config.toml
num_hidden_layers = 13
hidden_size = 256
n_experts = 40
experts_per_token = 3
d_expert = 64
d_shared_expert = 64
hidden_act = "reglu"
moe_layers = [2, 3, 4, 5, 6, 7, 8, 9, 10, 11, 12]
router_score = "softmax"
normalize_top_k = false
routed_scale = 1.0
balance_loss = 0.0036
balance_bias = false
router_z_loss = 0.001
router_bias = true
shared_expert_gate = true
init_std_router = 0.00815
lr_router = 0.00153
vocab_size = 18857
norm = "rmsnorm"
norm_eps = 1e-05
tie_word_embeddings = true
optimizer = "adam_variant"
learning_rate = 0.00138
beta1 = 0.9
beta2 = 0.95
max_grad_norm = 0.5
batch_tokens = 65536
max_seq_len = 1024
train_tokens = 255700000
max_steps = 3902
dataset = "wikipedia_en"
Below are experts of layer 4 (counted from 0) of a mixture-of-experts language model. Rows are named router (the router's row for the expert), gate (a neuron's input weights, with its number), up (a neuron's input weights, with its number) and show model dimensions 0-255. Each number is 128 + 24 x the weight over its row's rms, rounded and kept within 0 to 255. Numbers have three digits each.
Before each expert's rows: a language model's description of what the expert responds to. This comes from a sample of Wikipedia text that the model never trained on.

# expert 16
Description: Sentence-final periods, closing parentheses and quotes, closing === heading markers, and line breaks ending list items or sections.
router:093146105166166120143121165108156104133095168164085122119140117142145084103142133133183082112140100154096107121133137137098117116119089117139101163160142114102176146124088153131146135144123127098119127118105166083116129134108125085167139086129146155118126144187089121123178147135124118153108184086093143086136135171090133103095105118158115117146164083109119121126116126135112135084126102114108170117125114140159097126123169135136105146138161137105115093161118137145160111170171103147105123085121126115132153111133146126153136111163128139146165100122121136103101137133147112123131095125110129128096106142138143129171148101097123120136146080122149102091147147110096151125128099168136124117130137075140146076081140114143149140108088106126126133136090101151133177119128116
gate0:158149102084126117100128100135146107079107151130142094134082109132148112123118130156165121096119129140140130101132147116116105159127156145135140134142085149070107113138137134164129158161147143142131143166157165118132138153149084085126132158111131112138102115144149095159110145103165135124124145149093106079145121135124135107127134146162128126149146108127115192141106126115133131151102095139130103147159116108159146134138173106067138113124148100094120156134131160103113143160167162134125103100088107136140130107132156131150116084148126137139138142148169130124157157081141118160115213097152085142179134111115130141201163101147091152110130148106143065087108134131087116111131120151136147099109120110121143102125140160106145139120134135119126145133118100176133166119139085
up0:098143108127112115121125141142115152109113106108088129121161192108094192118127107127108123149136114149176122127098153129134159155121145124123077132137147144168128146114096136130120126134089086142138133118124129158099116098066106151107131139144088130135174116107098129119107095144121130127145081116156149162128138125144148149136128173108145162142111147099141095126149082139113129075113133104141120142123157107134151106143107155155156114125124171149148143156104103156160136096113086121124131149138157134156124119157145109136121166113148121146112117115104126116133110120143118071152105152109169137097072145172087138103109153113189106131124097126150139164147155146145144121103102127157153118153173146141162125144111100106095103150137129200128103151120145048107105154142147
gate1:102167105099154150083082102105105148108126102131133145122096125103104157113177135159109116137116109155149140133140133091124182164118100095132114160107134112136108113118152123074131139156123112126130149140110132130152138086133103057125151127119104133140127143116117089157093129157111121150115101140162116133135103142121149138134094136123120169131154145073089159131126092157116183140125117128150132122128201150129140096138145146048106160098117116105127145126097126163157116122124117132096124105121128141119150138105114146136106137151135113087076110111153112178145137125109133117157145147130178122119088124158093161065127138131139127129137141151146114142145120117134143141134118120115095122093095150134117133180103129102112104147139106136123134116102146072116086126209096
up1:157102126160105096139166153151161127164114169109100136121139165130131091131114126120144103152139121086100078110130140174119098114168123188146108107161116139110145120121116125154138112123138162114095140124137132142132123179094156155110112121150182132132140103159144169113161149108153120107125155133076137123135142149099107123147134157138130077141126089150165101127128167097103089092120142112119141123123048107141094120128115096205123104154124146151156106103150128107115115137099150112136129150137112091145086131119130125093131128131129149150149131166125135075124119122170149150081140140114094121115126157122158065170123094120108119120133122101108151131124147151153135124125120115139143119174148135097148091083143125126143109109138112142162127162118106146142163136065146
gate2:127109104078171128124119131143152096094113146136122101141123113140135135136113149162197172148135111119137128109135125113138159072136176130132148131165086128094091140133139150158177125121144111144145129164119109114148154156091091110162125161154132127142150142147119117154163103100137119141136175087091140131125130124107116151191126114142149135115141098112126095108134129105132111166131095139113101127110086122155176149139175129082119126105132103137081125115170126075131134137199129140148103113084127141107174120142170111149123132101107107103159132117183121120108131143101117134135130131148126126128120128092133108175137126117105117127122136094154136141124137132074132166099123119144144159128136141120145108092152134108152103108112095123137181134120118225131127110109094
up2:118108116092156143127088155139139125090090129153154096134118073122156146127117096174184169149095106090081129112145093121112148097113133132116116167126076082061136131111117130145146129125163160137138139181108142097149137135109098132147130126103128091137120184099151117120163147115144128137109186095126128112123124149105152139126146092145144121096152107092117115120118165129110135161144129159087099109155104110122138153121151141108101123136137122133111129098141140139104143180166152148148094081076104127135190130123129118138108123125125119109149141127131151132117115132092123137119146109117115127136141126124145192122162113118111112154126121101144142105119100120096151136142097141151133133148120135137184114067176140120162136106110098118104161125120111187143166111108077
gate3:158112112115160134081099147117134154119122158153113144144104167129102101120108042161105085145094153092104150130120109139116185112077116144113100159153144127123134119130095089130129139141111138097129122070154118088142105144143136126089126191122117117095128115108114105143128091100119112146114142157127123130117128169139137128120121096128152102151129154136121095121153153134135197140138148126145152151114128115138143076098110126135120103164168128128160144142057141146130144135138111122164104125093119127154081165111113121140133078177120124129100178124141135127122162163148115106126154133102161118111142123130125102101150120125151140119118140120095117148104081141175182183132096091131129102154130133140136124106103145118125121151135126157120141093115149103143173129170088
up3:152130132095125128092102121138143144065114148086141134114109130132120152123110178121131129097101115129185165114137120111148131155108157096153133101091120112147076150108137116107122149136115128171151116088180093118127105107119124099113139173095121085112197114122097120143111125119144089126107109128138127178143137111134139145132136122090120105090141132092143121119109110173093119125117108093142102101116151124160172134120141138100115149106100120129140164056112137084120155074121106151105113155098130109152151102181156112142126132130132153137167101087135089150131153127146064141107147104149103127160110092173097139108097174118115136135133134153115148142095113111149132155143128108157153138130103158133144142084091171141156137123119121108111132099097119138134133128118094
gate4:096144131146165093123116139122147117118097149142132119118126133099132142108173136122069109131100124129122074147141119162132153136127138115130158132116133087110150143111058121111146124114115130129134139140112110102129151118113063072165158090097156155132138096170122157091120170096133075105122126118103127156149130135150175142114114121120079127116122083091124169119104122106151126139150141095108155101109161116093101144131106144106110123135120149100148063140103123134099131153163117134103116087135121103130147137107123109123117108149150120095131112100134118118108142180134137125167116124098134079095110151131106123085146059045138116136138103152115132093138122100131140114181105121128116116128153160132134144089096140111182142139126096148155166131099132105115135145159138
up4:139115115166156122106144163118162135114078150115113140113125155105123134137206131159085106143115147111134086148151095152111133152125102134141116153113152107143147109152063130132145106151117125109145131098105143125139142133095089099147101088125146122123152086144103120115149152088149098112110125116102100119180095142147167127127112138127086140128164079110119163112111080124141145131176129118124144117111151092104113133101115141139108109130126137106156084133111137132118130129190093105096125110126113142132120133127079119117103095151140130098135136116160103107128150141135151118157084171115123100121095154135082129088117085055146107091177095173129104110142127121154118110164125131130164111134131129121125126092117135106146093127109097149147090117104146094114147183166146
gate5:126115122132153125086121169145085119053150157069112136134145154118137129097136159126164131119131125109110141093127154134133108093134086103142151113146089140088124118079100093148153143141079147100085154136113147155135106161177121148139146136058105133123130110124105151154147130154135126136141143160115122135111154137093121122147118127129114083099113111098123107101096114112166131154152140140167117122084148102162144076118068123095123143166162100107133185116158121112152134115157123113139128083141126086144114126126137180109107092106131148145179142152095151103083141102133154139120170140126130120127111118141114104113140121132100108101108128078116109117120135128098166129138113125112141139185144108122157111097119158120117188117134134122145124126138143106146114089134163
up5:129120139159156144096110191139113142062118145104096162135157159130133146101153135128156112136127125105105110097126122111125136113108096077137132139159096135115143105112122088155143137142106146131100149132137134123139106131175144166136171125046107133119127104097144143156141129165123144164113131144149124091119181150097104102155086114151103095138127100093133139099103113131128142132158158139140115120084142114153148095120115115119097156154167129088141158114140123135169143130148130106145136083134116107172128128162129165096114087112113130158177131121097143116078153079125151136124165161097132109148090138151121126128122141128133085089140113091113115127112115130127157142127140121118177146189114091102190121079128167101120161126123150156140099101142126104119118129139132
gate6:102136146114114138133068095118135099166131105113138123116108120163129099118171115134149081104136154133153158159127128146147138123122143114105117103121127151136103114123113128150095158123125107161119124104130118115134126095134110077139138170161122151099149131117095084152124102123131100151140117131121137135119108128124159136203112164120182155129086152090065118128126100120122139109159087084135137115134160134133171081128135115085109131096106117113079126111101139119148128103149099133125150168121112156084109132162172134104128126113091130118082154113135141182172130172118125118133106125131146115140119093141107143118132127150122159130109128148171090168126154153139126140117099191107099161093090152098130100169122135112139078164096102158148163096140125155124133101173122
up6:119126146131114147131095099135067104127131096124153141154140115151145123090167104149164103076132120136152148134106151144133132133118181113085113129143139133142109090134132123157100146145124116144090136092095126133129158132107107108144140142124103183123157121098110071136115135113159120139152116117079151131112086122151148131181123167162156154139117131077088114112127108149112163125181090115130132124168167126136162103138148116110135128081140094133100110106147150107159169135145102143116156161131106147119093138147180103091137144113103082117102152144122116176163157148108143120122128101131167127132119101147085100103108119141139166130128100129171082133131156150127140123096109176124095164109095130081128096164128147095132094151096114133131132101149102155114139132169129
gate7:125163178154114153152143126125119070124095135102072140138116128141146151105140115128119125121158128181131113127144115141163092127154115126123094129100078103168116161107131112074110157148099137147136127110127123106145176127138150150158139125144143136135128140169116132118118103118076137112139124129151113112141173114124119091100110095122039140136137103159130170130120127121093088148151134043138128141096166129142104138145098098136107146132118146128165164112153119119128104133157098118121160140095150153125110077114135174133148119147146178142157129149081142153147127094129155130141101114131120131127121141125092162149130093158098161178133102140129167133103100122119127128134141163113148169109130095137103104101112155139182112125143134125116124099137082168132140128113084
up7:151104099124149102106086103140162176119153102173156123133130126116122102148146122129172141114128130100104141122104158100112159116114162140124164081138125119064132112130120169171121138092132149115117145149103123140078075133081089100097146119123117132130137131101131131137158149135146104142089131123112160150107125112131132168166137154132219112123119138113147093135157172131149145138091138192113135144175103190135148110137155157110106124140150111153077118153085144126130143116122152148092081103139117068147141143127142103136131116138125084120100108109162122121123115149118106114104143116112148123131116127099147135107152146114151095075124162106123097120133146145103158124151110102123110097148120148124156128154117100116098177117119116142096156148120131117140111130186127

# expert 20
Description: Dashes between birth and death dates, list-item hyphens, and number tokens with trailing space in infoboxes and tables, such as 1887 – 1976.
router:082170131133161101167136131114136102166136142135099089095161102105149087132147153098148091120150111161121107108121151137134126100164096174206117137122131104119142147121125156106142155132120136123114108113082144126082104122122099113138130092158134178126096136150106148110150140138114101158103138105110146104117132160121132098110136110139098129148119124115151119117100137118116107104107084123096160130161120121157109118159133152135120152140130107137101121162098097164147070144144094153108121108138170088129146107132149137175130123136144134138162122112112136104103090152151094139137098114113086114101115150089153122152167083100122133150110077122155132106152165121095140124161128160153093119145130110138143111098176065148145149091099096116093148123117069148161147111130128
gate1:090136147164138168131096109067133130096105141135142147082154147138120144081132138121142099152148137132087123094122127158111149129142113163160105145130106118119127117134121097158114093123079150120116154118135125101118139054177137126161126115162129171150110121159159095140122133157116102117082123149155163095108144131110127121075118105105157135137139076097132159119111118188151106104099142131132112149156113160149114153124123157156109145171104104159136128138127094144120141145118170130095139133091182127127146131116141133130120134166143098148109143163070151100096113111118097168125138093130123147141114143115142153134109146090147136133164126158092058119140122137113124121188124127121114085131142142156176137128104125121089173133142100126088121121120132103085104120138133
up1:102127146134163145123124112085117116093111126108152164086138158167123137099113112119138115151129152152094153086121111148133182128159129179147101138118116128154101086127156102178138110118120140159121152127131120121132133084169098136148136144154117165134098119154171092152114095138143113091070094151178137085128125147132135135093096114108171141140125077133153160141098110156122088139114157161147103171144133126157151132143110143161132152181087100135111141145099109146092161115120156115094157153117164133115135136108150136121125131165151092133096166159086119098080100117112122152149151114147091159144109143103143133105121135092119128140150105146121089142133142139126124125187123100146131107133158161142137153094113149109135169131172111122106139109135150112086103157148135
gate2:086119137139109124132100131128106122170113136135101143114105082063137093146115132089075121114142152098158113165140086127154123169146125139137132158128141149095141127136145104128118124117155136120130096115096127096156138120146102128124125112129117125079098104107104156133108094073136122144149102117179129145127106142144147120136128126155099114101147139161125164115106160112110173152165115145089190122097149105109071126112113120090146129131148130094161090120143190118128129148133171125175149132157153149177081129120096159117140145129098178132147113123159110158152138141144128134129095071078149082102129103138121131129114128153152159100120166162129123124126077137142141078113109141158138182114103109109134149122135105129128124154082121151102146098142146110136149156128132
up2:150160126142174114142120123148098129103146115132175168141153149158123162138124099142153071136089086151109154155139148099143150127136120173150126078079124100142155135108137099135135151142135144127106137118146103139111107137132153111103150133103077137110129144119126108126117155121156133130092135145127153129148135097122090125082114126127203097116109103113148139137132130144123142147113123132160065174170119134152142116167150165160125116151099141125135144143090136151125152124111129137098107119067147078159093163115141182082130089153170095142087141122119142107128168102086114138129138171141147164137123148121128137104136121104097089125159139134107070134132157135130156137103113087103112092129161133148144122116105193109134172088146143124138133133135122096141139120136118
gate3:102140125139123098154100185128138125102100128181096090101138094107129127114163133114154128145135140130139087140116141116090122114137080117131082114154120136087134146129122144102112178121152153095116125106085137117129173134111136086158129137111135154156130137130093163128172153157109095150149184082109169111105155179102150085119139076147114110124139128127143110087124161151121117150124118132120164123116094142133123125123155180143086190155132165108149112112141137143135122148174149137143143085144179109128160115150130127137126123170145151152133131143128178149083120126148103115163149111123134132140173154138158113140153109097129112160094137108099121125166129127115131085139107156151126131162163117168164122135087134117151162131137110109080142159126101113126166101140143
up3:107088116107102156142094150117122155101103139100141132093147155089107108144151132115138121097143168121145148132098152138160089146108146105089157077130156141178113158087105129089106120156111141153117118131104101128135097162116096153159155128131116132140107146098154131140091104122088165093146156093177152122111091080147122106110132159148149079123106125118121119105145129135160083090142194107121124150118163080103152135122129121141126110114138139159098144162144087147164122143105141116153150135120105110080126109111116114098151122120137147102113122110084098113148136129152138175112125102140160115106132109147112144092161158162107135098138133109179132117151105153097095155150096141149085133124103138112101122160105105155130152119130107147159150095111168128107114175107160
gate4:148100123142164160113115113099104147113112115089133148131131147097097129134114137119120124120128103133118110118144125129112096092111138089142125065102128139124136130078143118165067156149128141124149125131158136106101092151119136143121154142175117115143124135102154104055151174190113148137109123121146187145129127114101130169116133091075151115105125128129193116169121083116131141122150100156159088169178108093093151091152143106154138097090128111165107134102115137100114078099117106149115137136116118103153123136114172124153130139120104129117159153107111130118134164101140157153148117137137128138102140154107113126138096110121113112110092159131126165125156119173157114180103124118077118175108152083138098137153146150149142161150117154135122134129123131174102100123119126
up4:144132085098145088132078116154076134176151122129102120117178142147121126152144150123108117169115116151121116180109110138104127148132121102126167166128155128156120141177157140076135091113150126111137137151134131168129121090126208092125141108080153114113115098129121114155105153118181105124142159122110121129192146120134099133134135151167145127166143124091101115113112113114148128111145169066141135106091127159163128152085134148114085137188142138142147115103133154135175148136146159146152144125118156117107127147106111109134137159122118148129109129114160135116133091153171112125102126166125126128119119134139152113111150148124168082125117085118101092129123132132133123123175123109148101099111173158140131134149145115107082126106133116159135105094152109132166137152115176
gate5:111103143159122146123122109129168148132118164167081114105131145121099116118151149083137142150168165124123147101123166184123119156145101139108132156126128142114183169111124135104124135123147141137145123138133168084137149080105104123158127132166125175104111147160099127115128160177153116152161133127151162097114129139110161104088163130118127110163133126116140150155082124166132079101086125132155148101138085142135082119112168106174109122157161182146147161154135135157105085151147138132065119104135175133152127100137140107122147139174129108146136147147097179121123124129141093132164128133120133077118146117149104132154134153090109092139128137129144083121094119120108145163130099109167136170160109111142136118126160138155106139109136142151146135135126113102108126098087152
up5:154136113106130130127112136112107103106115141129156178155139088150153154147110100129137119137115121139122149133109151085148129105111088112139144120152133092115098109124120094167115122094165138110101112136122084146112103162133126096126144118066108127153160094108160110126165116095088124123112143110106120159120140134141124128140126074109144107154150108129132091119122147098132159151150160086104132129098173126121150133152131145060097143140118113104114088122122131124108192142120104158169107103099093094091122142123112165190137157117119135130129080125139114133142169177091116163095102145109160153114115134128159118116125115135095148169117152118080147133156098090079121138099127147073106113095168153145151134139084113153181130149105116098123144143081129131119120133148125
gate6:118091106118140129108165207136134117138138125108143121129107146120097149162157128117123133123100138120132128155143102147168144120126126067163145147173071136126124103137135139124123127135180136097168097109084147086134093132161106097124155128100106144116110158127132120115160137144133123149157110128162142114110085162079143108188124132166167147169147098090123172128121087182142131105184096151144124147132116149114135125135135128137114089133126131152136129127133058104094097140133103121116157135120151123100157154145111094104154125116111145139105160134152131161122150146107141144095161135102148127131117131121110164133078091109132137075124075100131097161110130164136127109182119188111108106148131093166154143128148121094123121113105102118135119152124137114119102140114133
up6:125096122144166102093162144098153134164109138125090104110151185166105175163142111133110130121113197124111094153144089150115136150119148110118106142165083140138111071139118154120091122134147154142145116124112157084148122112119100116123138115108151154135125172151106119142116145157099109155134100117170145117129124121109157113170119135097148142196171102110136166117137087171121137126137130110116159142141106172121132137127154131128103106113121146142155151111137047140107128131127122139092166166145134122116155104159090104129156126120110138122130144122124137175107126130087136147143150125128135125109088107146111199161114122151082097105121092130122117147098136109140140117161132195136141098149139122166130110146119146144120117109099129142108086171162114101152130165127121
gate7:131144170127111162143162133124179170130129136130168065155115105159151101113140099086147136120118192149146131109162153132111156106133127136166155119150126141120132148126127138153148156101142081118122135118153193102177118136154074103158116108171127132145104111159074155134120106139113118141134120147134137104109117128118101112118123148096087126122096136142145149106126127129122141114121105124114143139102100134149133108127166127118148137123158184078128115154153091121116095150141182147150102111094136123125121126155134123108134100143167110102120137130153100094109089142145116129122123047102122124096153117134087140112128145171143163145147083167134138126104127109137120100151120163131126149182126103123177131104116091102113141145160129104108102110122107163150151058129112
up7:100111117150144109117084133112100083125102136141085159088115157118130148151154114156132107108133090122095102132094109124139090158110102094094115181122124095128119108123121112103096132134116176138129118146092069109091158130113155113118153144074130170093151140115181086076168147111127126112096126085139137149118143147105143138133153099144168140143160124123119104130143144128101093136170128099104123088135126133125131115120122157125090144131123084127098112129093155143122172128142093131116119146150151131134154073110109136148121155151093168148130112100102166152136155107110136137154145172133132096148110160159172143131151117103126085151093156083102113137159119137132138136076127117137131107095127118152109140140122155158161136107083114155127145146152118117114117198154113
gate8:122149140154161113130108159143121142141114107136129120124156126123107137090161131144153161087176132077117066147106147144131107121140141109152173165137160113118112105130135113143144105128120148133090144193168090159111113150130175144147110137099087184148161099124123137093134084145131163155137141119091070122133188160118115111112165111165107104151127135133123155101121167147102093141136089085110130101141170087141131112126099128114111131137127124102169128142125128164149160137134125146148087117113119098131126115134054106130108128119111137142131050141146151120099109089122123154114149123129140141129097125115140122156153125089145123109129094101122148155144120120134158132131135121137154098142149109119108117096121119189104135143174130158122140169118132136172081120151146
up8:129135120119148127146127143139103138134138130120137141160140110116092137087131139123150160087154105074135071149120144162123113145162136134163170164121158113134094095128164112131150093133115153165106130183177088158105090142154180138129098139101090191147155102118110139088123076155145145149146135127089073136126164164114118134122177138159115118143130144110119129103129138153103097135154108099155093111127164096135129132118101129127124128138125117124167111146116150146155167109119125109169093133098121096142108137124079112118092130109113142123141040134160122106135127098113096112105159131134141133142095120119130105127123146105136093092147140112089108170123127123163141139138164112154162101142158119122111108097123137178106116144173146142139129148103135122159081119143144

# expert 19
Description: The colon after Born or Occupation in infoboxes, paragraph breaks before section headings, and words like born, based, located, while, He.
router:125156164134136109164114137125129106128114135162096133119152107171144115101160146106173099100185109131130103081107125105132094087172102146174130107135135119119145143124124149107148150118146134111093107159103138132092113155113127137135173094145100151074116163155126136081145158125121117165114136113106155088103145135124138142123141096144103087127136120105127114103098199139118102102105099089108150106100094139133115110151150142142139169137147140142098112137135120136162100141141114136097134102146152103137147120141160149144154181128148132182161107120105157140114111153164118141173127112116081116116150152086148141167156068123134089151150103096143147107135124120101155088140114138142105128122157101125157086091139085155156141095135112146123162148125085147143128106155120
gate0:113144138126088101113098080110112141136135111148125108115110118126118105113092127134103093172179150134126161127111161138136152114106147202108132120108112105146131138110133102073134103133129100135106149059141107168088129115150112122105137134115092135103114104103114108142115134147149069115155128126150128127116115084142102112174123190136085096136117119093084116124120168065166158168084129128141113126125181135120184166139116101094122128147110125153114092129130153133137130115119123166130113138133150077109120127124157105096121136157179123136102144120142107141148127180138141133087129128153113138145125129108143132131161125103151135124125161104096117136116116137095144181167135112163085104121095169115123123166177142099127133113116126121104133132148142166166132097146151
up0:142108158088147079092131128116103101154090124152128147148101108162190109122124091123165151105160145115094117109108121092128108103143142118117161136143127113131100117130119166132098117095164117160106140052122127116123111139123093153134084119104155152134136083161137139143152115102082110125121103104137119092112169133104123138120131123123139111126160129120118139143095139087135097140099143124129111107161141114162068096106121097126156159180145088137141118153111152133141133117089112107088117123106119145078139114094099126147112141163150087188122110154122149126122082111105135131122127129139122172131138112163190111087139102129091129144083120068156107156104101151085113103152172119100149115114154135115127145104112100124089130100136147107130114145131125124153141110151155
gate1:139120069138148102103143138116153119098125098123099130110120135144144137141118178128150151080112158120145139144152158151128127164150139109126141151115177127117094153126115092139107114119106144091146151093111139092124092175132119145172122145096131148151107118128093144099160131124151084174121110103102134136137138129111119128112139146161137093124129149104154146098095127140130152131148159056119121190147150120136106073138126144152106157150132111100107084180138148156161098121165095128088130123117098198107138116136122143187148126127148142104165092119128116133160147098130080145129098094100106113097091093160115147095126152126118152128116106126136059110117128109152138089144133128125135108129137100141126116106103104122138172101101095148153101140121105083127093136123131
up1:092151207135126136149117137113112094172160182154138104106155116109102112115143081106111086183156103142116132103120114091145157085084108144125094123154061100106148135085123172109134172115139128130140111134110129145108160082100133110125154106137142113116126144129134110163135126160074166100151143142155153116107155159139141117130135122112114176122133147147105108133153146113130117113124084197129142073133105157123121167140131144109126133104128133132139154104101108137089129153087130136156119100102148060136133127142127122104120126134129118134096140103118145155111090132153146141157149135116132122136141176133140099139116099124137141161140127139134203126172122120100132146130086118148126122143118126148149139143171132131136090158116158125106149122106110158150179097129119
gate2:104078111141119144162140161124141115131147150197167141121134113130135160133150139188134113192119121168111164103090112087126133123122142102133109119127128133125159134137124140145099127129132112105123117154178114132182111098103105130139132126149129095123083187152121108118119147148137111129108158159115156074119149103106126112087113102188142129092167132110167110142148173109131132103123109142130112138155166129129104157140117149142119145148151095134102113108142051111118125160176160125109122139156152131108114062125113128110094099138095147151118130119111122118153112113142107119099130138099097138139133137127164115120121153125157123131123127088118115135132115069111130080145147128097090108130150148145132058074151158110152161154148126133152144159129087123125154131136121
up2:080081124141122159125158139131116146100162123182130130108144140145107143110144146194109140189126157154113147089097104097103138104149161122112099123148146132137150089152123178112147121165162096120125142172188089129179139088117128141116118140153129096121099185109127096139093145146123118090114124167112120088153138084120110142108114096169151154077149153142125106155136167115138156093106110152158096129144147117133077169146101116133141123125141099151117124101134071131127145125150151108107155140155135130112100117113106142114096106132115114160124122140136144128132113118148131101091141155130085131153156114113136118142136154144172104115143153100131117159083122112140109099151165122108109120116139160107137084114128191133113100154144142114128115123152102101136154165117145
gate3:109115113136101082133141130167121109101141134145138108113191138141133177084106113092188083161140105166123177106119173139142173091104127130130106083139104142097128150093127093117121135171124067125151129141104108145139104135078129127130180147116131146101124142128160084118121149134107139151137140157153134122078098147101108130132129091120133140134098146120179117114130082162108137128100118110075099133151130086113102137142159138101172120119136124157093145134101135165120137141109104120134130137131143143161091125129133183126131134095116105184079147142137120097134136149125122104108160121146113152139161206137123149107146174170097129148121149106145128125169115147095123102140155136155153130105125120123141153115144155120121114119168131139139123140146124107087122113153140
up3:163122128154140153130135121142129120132191131065146144116112106121111107133127149147111182095139140053114111165130077091109080135141139082142139123110138153155140083133150147142123109135163135118154133109145152117134131140168166141120108135160087122111114148086118164127128064138134153139161124124125102164116123138122100162140148195114166106104098164113104150136109109138097129110168106137171134148110158112140091108124125102153123110121123126122118137094135132115146160111136151124092161132125170147118112170102117118107114141109129104066125124130168126141143092099128127107174103139137126114116065113093126097151089106121152131132124127179125127134096171147184106073134125134113118150148137159128129096127139126113139146149105138137144131112133134080138096180133118
gate4:114124182141126119087115110128122163062154137155156122147122103093114164120115098143108129070108146114141057114159156147165096149140149089147140110159123115119143097140105127166133151102133153126123116151103156108133116154129053118148103100099127114112190107156133157132136166131138130097132134150145125159147117178096162137137141102098153108084148144138126110107113111142108092088166120188143119059127129147146113162133143119127138103168141121137129089151154110120122113115114128123084129115117144151144110125149130122145124102113141138119121097115110147122166105090146123127158134123138167129118160140126145102130066092124138138109112126128127129171139139138109098093124153169078139138157184131161138118118081125174145157101138138127118171157130128120107126139115138
up4:128120161143125133078114100127146163094147120162152142145134112129118141124114103136092101070097133142147080084184139160152118168121137126128162101157149131147148084152117150159140131112153103141083168156092153142092133138123053152136082125097140118139190113181123150121139149131138127086103118140168117137161113157107146154140144107107135125075150161135114093121128114123117100095143138168134093085141131139150143168134130137127166091152128123129133140132121075130142092097096117112096124101140124159128128155132135129147117090111179116108131098116112150163139104112157165106147130119146154151120163146121150107130068103118137127115113141124167134180127166151112102103138158150079124139160144106144115155105098143165124143119144143117130134158124125136120154153113132
gate5:156118186119092157154114098152161138162142103103101103166106088140150097116127067141131168093129102120115129136153155170127110092143108097127115079091117092127163089121131100089114134149175126156075115117124154143121141112123138136144104141135128152159112138112127082112143092125095140115154132133143106142133116130150118155122124135149135100185116121089121143161136140093091117151147072138144117099169139160135146127102103104119184100117127127156100102119141114156115139151088092110088088122144107123093142126101122151121163089130141137149143122139106143132165086136102141116118114128158118099103144141100155117131110110118121149115140166123201175151106130130080102159099162133102081139118125143141097161164156135114126136130157109102109132159141131118119107110129156
up5:134120106157150160147148115117102110153168142084128145102104159114111170108095124135084144134127102152130136113130077140130128136123128113105131146107130108099120142119136117116121130146135096142131102117088127125117128108133159143152141148105105116125120085126226128090098087119156156138147131150140179131095127172137114086137085149151147163124130146091112114132094132183090089158149124113125142143135127131145091132151109128152115139109124114141126150101106104106141086125070118128178175159138142120106128132125131123152120125134091103115130176122102128141065170120147132137081119119112138142121166140147130129083075146115099143155128130099103100142089083103100107136156149114094141122121136137094129177132150150128121140150099121128121080075089146149081091136120116
gate6:102149149109132117106144124146087140141131157141100118154154111127157098126135139060102112160162089182125146118100124111116129130134110147133146131133109106131115130151136104093130136086135138141124112113146113116080067136127143145148125097112127133118114114142113104125142169134078093106132105122121180118089189149131124148098170122126098086131122114114121134108147163080132146113093085096120128115127135129156149134130090106118127124137094095156099139132142151169121115139139112148156089149100129096126080114103122176153119112140150161187137080138123131089146101125115088126110144124135136128144127164142183153164144090153120112147085153106125145146150120131148163097131134108121144079105091170120129120150156061119139162094115100098104133124093116104147133094167158
up6:090101145131103129116124151111144108073119128148138115122147128130111150118149107137135121110130168069128140154144110182136142161106171109135114130119117114114163130114124156167114116123137133091158153117117158127176165096118101115138118142146104099129121131134099171169130098127140118140170161133141126172112089121144123116140085171159155119155105118111138122109111096144144133130164157143122144177118143151079096151124145114129142130139150130108159118156167089066120110114133162144129142099155129148124139121131144116122125107141109098095113177127106114141172128106143167169134120113115124158099139077108107115143133162120150147122153111131093093090110116115143116156140105167128099157151133104140117135130120202146159104117109177104138126156161117166091125165057065
gate7:137097162138107112131176132152136112129099143173134138138144078108112156105164133154125131120132100111115109126178093105112119102110102076139125131122126114128158147135148172113142127105143127109127156152116154096160158155093140126135140137135142082146114127149119140131133105149165160092109150086104170163097147134079171147150155081170148097165131083164127137129124140148073108094127144095124136102128113117096137115127126150148077143113141164142115152174162128133140105162124130118100091122088166125129103096143110166166145122112122151149099083134159069143118123089142161160117110090126133112125112142097110112147126121098096123124161098118118161143157114095112172117103091169111100103105132067144122117109120074148148132112124121120150130132138126159134117140100116
up7:105168080135154137123078159086142132142126121074103115088124162131131112131115128129100142125113138137115163136082157178120119129144125178118122114125128116127114104129090082142101119122121131180150116132095142142116118124161112100137109097137123164136148124139140133119152154138103107157153143148144097084151132129166108108114097166095115159126151135103159114108128112140165149174150106149128122153110124166166113117132127109140172102128114091130157088086087147129111132098167152136158183140173105115148165125108132091126127131145093120075154124109104176121111095196092123064141173156102141134108130127147135162113140134147165114120114117133143124116095116122152101150122147089145141155134130185141136132128170152141117160154120142126095129142102136116117163127168157